python train.py --n_experts=64 --experts_per_token=3 --balance_bias=true --init_std_router=0.00858 --num_attention_heads=3 --vocab_size=16384 --rope_theta=10000.0 --rope_fraction=1.0 --parallel_block=false --init_std_up=0.0315 --init_std_down=0.0193 --decay_shape="linear"
Below are experts of layer 8 (counted from 0) of a mixture-of-experts language model. Rows are named router (the router's row for the expert), gate (a neuron's input weights, with its number), up (a neuron's input weights, with its number) and show model dimensions 96-191. Each number is 50 + 12 x the weight over its row's rms, rounded and kept within 0 to 99.
Before each expert's rows: a language model's description of what the expert responds to. This comes from a sample of Wikipedia text that the model never trained on.

# expert 3
Description: Initials and name capitals. Single capital letters opening personal names, initials and acronyms, often after a comma, dash or parenthesis, such as S. A. Rajkumar, (BO), NASA.
router:50 74 62 43 64 52 54 52 53 50 42 47 28 65 33 56 53 51 36 38 39 50 47 49 66 72 49 47 33 60 54 36 42 42 61 48 56 56 48 45 77 58 49 65 46 54 59 51 65 61 63 46 43 40 50 49 30 63 30 40 62 43 25 61 75 53 49 51 49 29 41 43 58 60 34 54 29 40 35 65 71 42 57 44 38 60 45 30 38 54 59 53 49 60 38 28
gate0:44 62 74 66 67 34 57 21 58 60 30 42 39 50 50 63 35 58 42 55 45 42 43 60 64 44 47 51 58 37 51 26 48 28 61 53 62 76 60 29 49 49 41 70 32 42 38 63 86 64 30 67 45 58 56 42 44 47 51 73 54 48 42 59 48 51 74 30 54 66 63 42 52 54 38 44 50 39 50 52 56 32 55 38 45 65 63 56 60 62 40 51 51 57 56 45
up0:60 36 55 54 49 76 66 50 35 64 31 47 49 42 62 50 59 53 26 38 59 66 48 27 62 38 57 48 51 46 40 48 50 38 38 45 45 39 59 48 51 36 56 61 44 50 31 37 48 61 49 44 52 42 68 59 52 48 51 49 57 58 61 44 31 33 26 21 22 52 50 62 35 52 65 41 37 53 55 42 35 39 43 35 51 45 50 54 37 33 42 42 31 42 63 70

# expert 0
Description: Role-introducing function words. Words opening a role or predicate in biographies: as, a, the after was/as/became, plus became, appointed, former, Pro-.
router:47 43 51 33 63 36 46 45 47 62 33 36 67 56 37 33 50 50 43 38 41 21 53 41 63 72 59 40 25 53 54 42 55 39 44 48 55 55 22 60 60 59 59 74 49 65 68 47 69 53 64 28 42 64 48 70 46 47 47 51 77 43 37 56 71 56 46 63 33 43 54 61 33 56 46 37 50 58 48 57 46 43 50 36 38 72 57 33 39 42 45 40 49 61 56 46
gate0:44 46 50 48 36 34 49 53 47 56 61 42 63 77 73 54 65 47 60 54 44 66 65 36 43 58 43 27 33 38 53 29 65 45 55 63 42 36 33 54 41 59 48 52 70 57 32 45 49 54 65 47 50 57 54 71 41 38 63 49 72 33 70 60 59 43 28 51 40 53 41 38 58 44 56 60 51 31 47 61 71 29 40 45 67 55 38 51 53 56 64 36 45 48 58 59
up0:55 57 46 43 44 67 35 52 71 45 57 65 21 54 62 27 58 50 35 55 70 54 43 70 31 49 60 72 67 56 64 64 56 70 67 46 60 64 60 45 47 37 43 41 31 54 51 47 33 56 53 42 55 48 40 61 46 54 55 36 52 39 27 44 31 49 58 44 42 56 61 57 42 50 58 29 69 57 59 59 60 38 44 57 22 39 56 55 61 40 63 49 48 36 34 48

# expert 30
Description: Foreign name vowels. Vowel-heavy word pieces inside non-English names, mostly Indian, Persian and Slavic, such as -hi, -ade-, -ya, -ia, -ina.
router:59 62 59 36 43 60 52 34 53 64 24 26 42 70 32 54 40 46 44 39 43 24 56 36 62 54 67 64 33 37 48 46 50 34 46 40 44 68 29 44 60 52 53 49 45 78 57 49 61 67 48 39 56 64 59 68 40 40 35 43 61 49 36 49 69 28 30 63 59 51 62 48 24 58 47 47 47 54 41 47 49 32 55 53 40 50 42 43 53 51 58 59 48 49 40 43
gate0:61 62 29 61 46 66 51 40 57 68 42 68 28 58 66 53 33 28 52 27 55 50 39 71 61 57 47 50 54 67 65 40 35 44 25 44 53 53 57 41 38 53 62 52 50 69 32 50 37 49 46 46 48 73 43 70 51 43 59 43 61 25 47 54 42 53 22 49 46 65 63 53 53 42 60 47 62 43 55 55 61 54 45 39 46 54 32 52 39 53 53 61 39 44 34 56
up0:68 62 51 40 57 39 59 74 57 51 65 61 59 67 76 53 29 56 45 48 38 64 46 47 40 39 30 61 38 37 45 55 47 59 69 62 68 26 66 52 54 48 56 40 53 64 55 37 60 71 48 39 40 45 37 59 55 61 56 43 61 33 45 52 57 42 62 63 61 52 56 37 45 55 43 55 52 33 50 55 60 47 50 74 58 66 51 73 61 60 39 48 62 38 53 49

# expert 57
Description: Numbers in stat tables. Numbers followed by a space inside sports and election tables, such as carries counts, vote totals, points, plus header words like Apps, Pld.
router:49 48 52 44 49 55 53 70 56 69 47 34 52 65 37 33 66 43 37 45 46 49 39 41 49 58 57 58 44 53 43 30 46 41 60 49 62 65 50 40 56 54 49 54 47 65 55 41 67 48 76 64 50 57 40 62 58 47 41 30 42 64 39 51 74 52 38 55 48 29 39 42 54 64 46 58 41 58 49 66 48 42 54 42 22 40 54 39 53 50 43 39 58 49 41 55
gate0:52 47 52 45 54 46 37 62 42 31 52 49 33 30 47 40 41 48 47 61 61 50 49 74 32 44 62 66 47 50 55 44 49 44 48 41 61 47 75 59 36 16 64 35 44 53 64 44 51 35 54 59 91 49 60 60 66 43 46 25 54 41 41 70 49 49 54 56 50 42 56 40 76 72 49 44 41 56 62 62 44 50 52 46 60 36 42 52 46 64 45 39 50 45 21 67
up0:33 55 54 42 48 61 55 54 44 54 41 79 48 40 60 54 32 52 50 30 52 45 63 55 59 50 55 25 58 53 51 26 56 48 54 73 18 44 51 49 62 58 27 46 78 56 18 42 38 59 32 55 46 49 53 41 45 64 52 39 50 45 50 53 44 58 62 45 55 54 46 55 55 38 51 34 32 43 32 56 65 51 38 35 24 57 42 59 63 54 32 63 61 43 71 46

# expert 10
Description: Institution name words. Words and word-endings inside proper names of organizations, places and brands, such as University, Bank, Street, Museum, or Sloan School.
router:57 62 73 38 56 54 44 40 67 71 63 36 49 60 45 48 49 49 37 36 66 49 50 33 55 57 57 44 42 60 40 27 19 39 52 40 42 59 20 28 50 55 51 61 58 66 52 25 50 55 69 41 47 58 50 57 42 63 52 33 57 52 35 49 51 46 38 65 60 37 32 31 48 64 39 36 36 59 43 56 50 35 60 45 42 63 45 41 39 30 54 49 54 47 45 42
gate0:25 42 60 51 53 50 46 31 52 49 45 64 62 41 68 39 36 63 54 34 31 54 61 50 50 78 57 47 51 63 43 52 25 37 71 58 46 69 43 36 31 61 46 50 50 70 23 56 45 69 45 46 43 45 62 30 70 76 59 38 56 48 42 58 53 47 46 33 62 16 49 66 50 49 63 37 48 69 56 55 48 64 64 46 59 58 34 55 63 38 65 38 60 37 37 40
up0:48 52 45 34 56 55 65 35 31 45 43 54 43 48 68 61 45 51 39 65 28 54 37 27 54 61 57 41 38 49 65 31 42 25 61 62 48 61 45 44 31 57 29 48 41 57 22 47 47 53 57 44 40 34 65 44 54 60 59 42 42 46 48 59 48 43 70 33 46 50 46 49 55 43 71 51 45 45 62 43 56 81 41 17 60 51 42 44 43 53 47 33 79 33 41 50

# expert 14
Description: Table and infobox fields. Articles and field words in infoboxes, tables and census text, such as the poverty line, Mean daily, Listed height, W scores.
router:71 67 71 35 69 39 56 62 54 61 51 31 45 57 42 44 52 47 53 31 46 53 46 45 75 51 43 54 37 60 41 26 30 44 55 56 56 67 45 36 56 37 44 42 46 54 65 61 59 39 60 41 42 70 58 55 46 46 53 51 45 43 45 74 84 52 39 54 42 37 37 46 29 57 32 49 35 55 51 70 55 47 48 47 50 49 44 31 33 50 56 51 55 53 50 45
gate0:65 46 65 60 55 41 54 44 51 59 49 17 41 53 60 33 59 49 60 54 44 53 35 41 63 59 14 60 50 55 63 30 57 54 52 62 40 42 51 28 55 68 29 60 58 50 68 34 45 43 31 56 28 34 52 53 45 44 19 51 51 45 60 41 70 57 19 43 48 54 50 55 29 46 80 44 29 36 52 49 31 56 47 47 61 56 54 46 31 62 37 36 36 42 53 62
up0:38 60 43 41 67 31 52 44 54 71 57 68 41 69 38 57 64 64 51 40 46 61 53 30 40 39 64 57 44 54 40 64 45 32 63 59 62 61 58 49 72 42 47 34 67 54 58 44 52 62 60 47 40 70 38 59 38 69 48 49 44 34 45 57 39 54 47 78 56 45 56 32 58 48 43 52 89 56 52 36 82 42 28 52 53 53 38 57 71 59 67 53 66 46 61 23

# expert 11
Description: Articles and possessives. Determiners starting a noun phrase, mostly the, a, an, his, their, usually after a preposition and before first, new, same.
router:55 45 67 43 63 57 47 47 48 68 44 38 61 52 40 42 68 62 45 59 45 30 48 41 60 65 36 34 16 48 48 44 47 34 61 45 43 65 36 38 63 52 64 58 56 67 69 49 58 65 52 35 41 69 52 59 38 64 38 59 64 49 35 54 68 52 37 73 47 47 51 54 40 48 38 43 41 75 34 72 54 53 57 44 44 45 48 31 38 38 55 51 46 62 48 40
gate0:32 45 55 33 53 41 43 25 38 46 57 35 48 42 58 55 41 42 50 49 44 41 71 44 39 51 46 53 76 33 70 54 53 62 68 37 44 35 31 69 43 42 60 44 63 57 59 38 30 51 42 38 59 61 71 44 32 21 59 35 58 52 61 55 69 55 61 46 45 19 49 59 45 58 41 36 49 42 28 38 52 59 33 48 38 65 52 65 47 44 46 42 36 32 53 57
up0:63 44 56 52 41 73 79 49 46 49 58 51 54 58 61 43 55 52 68 26 34 58 43 51 44 70 79 45 77 58 38 40 65 57 42 32 42 27 57 61 58 65 51 51 65 60 52 41 67 47 62 41 59 29 48 62 64 63 49 63 60 43 40 27 27 57 34 50 43 40 55 56 37 27 37 45 37 50 68 57 53 45 42 46 76 51 48 48 60 66 42 56 40 53 41 54

# expert 55
Description: Numbers in parentheses and stats. Digits inside parentheses and statistic tables, such as metric conversions like 96 kg, ages, decimals, and birth years.
router:49 60 78 31 45 44 59 48 66 59 60 54 55 55 61 44 36 43 52 48 64 38 35 38 59 61 55 49 39 62 41 44 47 30 68 58 52 68 54 41 56 52 62 62 60 64 59 61 53 46 77 48 35 57 52 46 54 46 37 44 48 48 40 55 80 38 47 67 57 44 50 47 36 54 50 46 34 50 50 50 66 52 44 17 41 45 43 23 32 31 40 52 58 48 41 41
gate0:30 40 49 57 55 56 48 65 52 35 59 47 45 31 42 64 40 51 50 55 33 27 64 45 47 46 45 52 44 65 35 56 38 76 65 50 55 46 35 38 63 59 63 62 56 54 61 61 42 43 72 42 51 31 68 39 56 46 39 45 66 54 69 39 77 55 51 58 50 57 57 53 51 59 39 74 66 56 25 72 58 56 69 50 64 45 46 36 53 37 46 65 52 58 39 35
up0:44 56 34 57 62 55 65 54 55 57 28 43 48 39 48 43 57 58 46 50 41 88 27 41 55 63 47 50 50 40 48 58 39 46 24 31 51 43 45 32 33 53 41 43 30 45 58 42 47 55 44 46 49 39 26 63 64 31 52 41 41 49 32 44 38 50 38 43 37 45 36 53 41 34 34 40 54 57 68 40 49 25 46 56 28 30 70 58 51 41 52 49 49 56 66 52

# expert 27
Description: Digits in scores and times. Single digits and short numbers in scores, track lengths, years and coordinates, such as 2–1, 7–6, 4:44, 197-5.
router:45 51 72 51 68 37 61 54 59 64 29 39 65 68 34 47 42 44 44 31 43 47 41 35 60 62 60 42 49 62 53 41 38 39 58 47 35 54 46 56 66 52 50 51 41 50 53 49 48 46 81 40 41 62 60 38 49 63 36 47 42 40 30 39 70 70 50 59 49 51 56 56 33 54 37 60 26 43 50 60 66 37 46 42 37 35 47 22 45 38 38 66 56 55 52 54
gate0:41 44 79 27 58 41 22 31 33 50 23 60 34 60 60 43 61 64 67 52 66 66 37 54 61 59 35 39 61 63 52 62 51 62 50 53 50 41 47 48 46 57 35 52 47 43 54 43 40 33 63 39 47 50 52 36 58 31 36 52 46 38 70 39 73 53 53 59 41 39 59 49 40 60 56 39 60 43 60 46 30 36 49 33 49 40 22 43 32 54 50 62 70 60 46 58
up0:44 47 56 75 24 34 54 56 45 32 53 71 57 49 44 48 56 58 54 53 65 39 74 53 60 44 78 44 40 42 52 70 65 49 51 52 13 71 46 60 41 59 64 45 60 66 44 42 78 56 53 53 40 68 31 59 49 65 59 37 40 68 47 37 65 62 51 31 67 62 53 58 47 43 73 39 60 45 37 62 49 50 42 50 44 35 69 47 26 58 41 43 80 63 54 39

# expert 1
Description: Years and dates in prose. Year endings and date words after in or on in running prose, such as 194 in 1940, the 201 of 2018, October, century, according.
router:56 43 55 40 54 38 53 52 51 61 52 52 71 65 39 40 52 46 43 43 59 58 43 29 61 66 64 46 31 56 56 46 31 38 47 39 29 53 46 45 61 54 44 54 55 57 58 36 76 44 67 42 56 73 51 52 39 62 34 52 59 43 33 44 68 55 35 46 45 51 44 40 27 54 33 48 44 64 48 66 51 38 50 37 46 47 50 34 36 46 56 37 46 50 42 41
gate0:54 43 48 28 57 36 70 71 57 57 68 38 42 34 52 51 42 33 31 52 31 62 54 67 37 47 58 43 60 57 40 32 41 62 33 46 65 57 55 73 51 46 36 51 41 76 75 44 48 55 55 64 68 62 55 64 54 53 31 60 50 37 49 34 54 56 67 90 40 41 61 60 58 32 55 42 50 57 45 47 67 63 41 50 44 55 37 56 38 36 45 49 58 57 49 59
up0:46 63 43 73 25 46 21 48 39 40 50 72 42 79 55 49 63 74 56 40 70 61 42 50 47 28 50 58 56 42 58 50 49 57 54 62 48 44 56 67 74 35 62 60 38 59 67 39 38 57 56 30 44 34 54 58 49 34 55 46 39 57 53 51 38 44 53 59 47 35 38 64 37 48 63 61 63 69 33 62 44 45 54 72 24 52 70 54 67 13 45 50 45 56 52 51

# expert 7
Description: Table cell entries. Cells and header words in pipe-delimited tables, such as Rank, Votes, Notes, Home, numbers before a pipe, and empty cells.
router:46 47 58 51 44 54 62 59 64 59 53 19 47 73 31 25 55 52 58 14 59 40 34 35 66 66 53 45 35 57 49 27 42 39 55 51 60 70 40 45 66 43 56 51 49 56 74 58 54 49 73 54 31 45 48 60 55 51 53 31 59 53 53 49 58 43 52 59 56 47 25 52 53 64 55 64 44 42 36 75 50 49 43 37 46 52 48 29 39 36 63 48 52 62 49 59
gate0:66 64 56 34 34 60 59 36 66 47 69 57 59 74 33 68 47 72 54 40 66 80 44 69 44 64 36 49 51 59 58 62 50 44 51 45 37 59 58 45 57 36 49 31 53 37 50 55 48 29 75 45 33 45 73 46 66 49 58 61 68 49 27 70 39 56 69 58 40 56 43 40 48 67 51 53 49 40 43 23 50 47 35 51 61 53 37 47 50 54 44 57 60 69 41 73
up0:23 50 37 67 50 70 44 51 50 55 52 37 31 52 16 32 29 77 42 34 38 52 67 51 69 71 45 56 55 69 63 30 70 53 73 50 52 48 52 65 62 24 41 67 52 54 52 52 51 50 55 53 54 52 38 34 59 41 61 30 55 46 51 53 33 54 37 45 50 51 51 52 41 60 42 73 72 34 50 42 85 52 36 59 30 40 42 39 43 60 32 49 54 33 44 41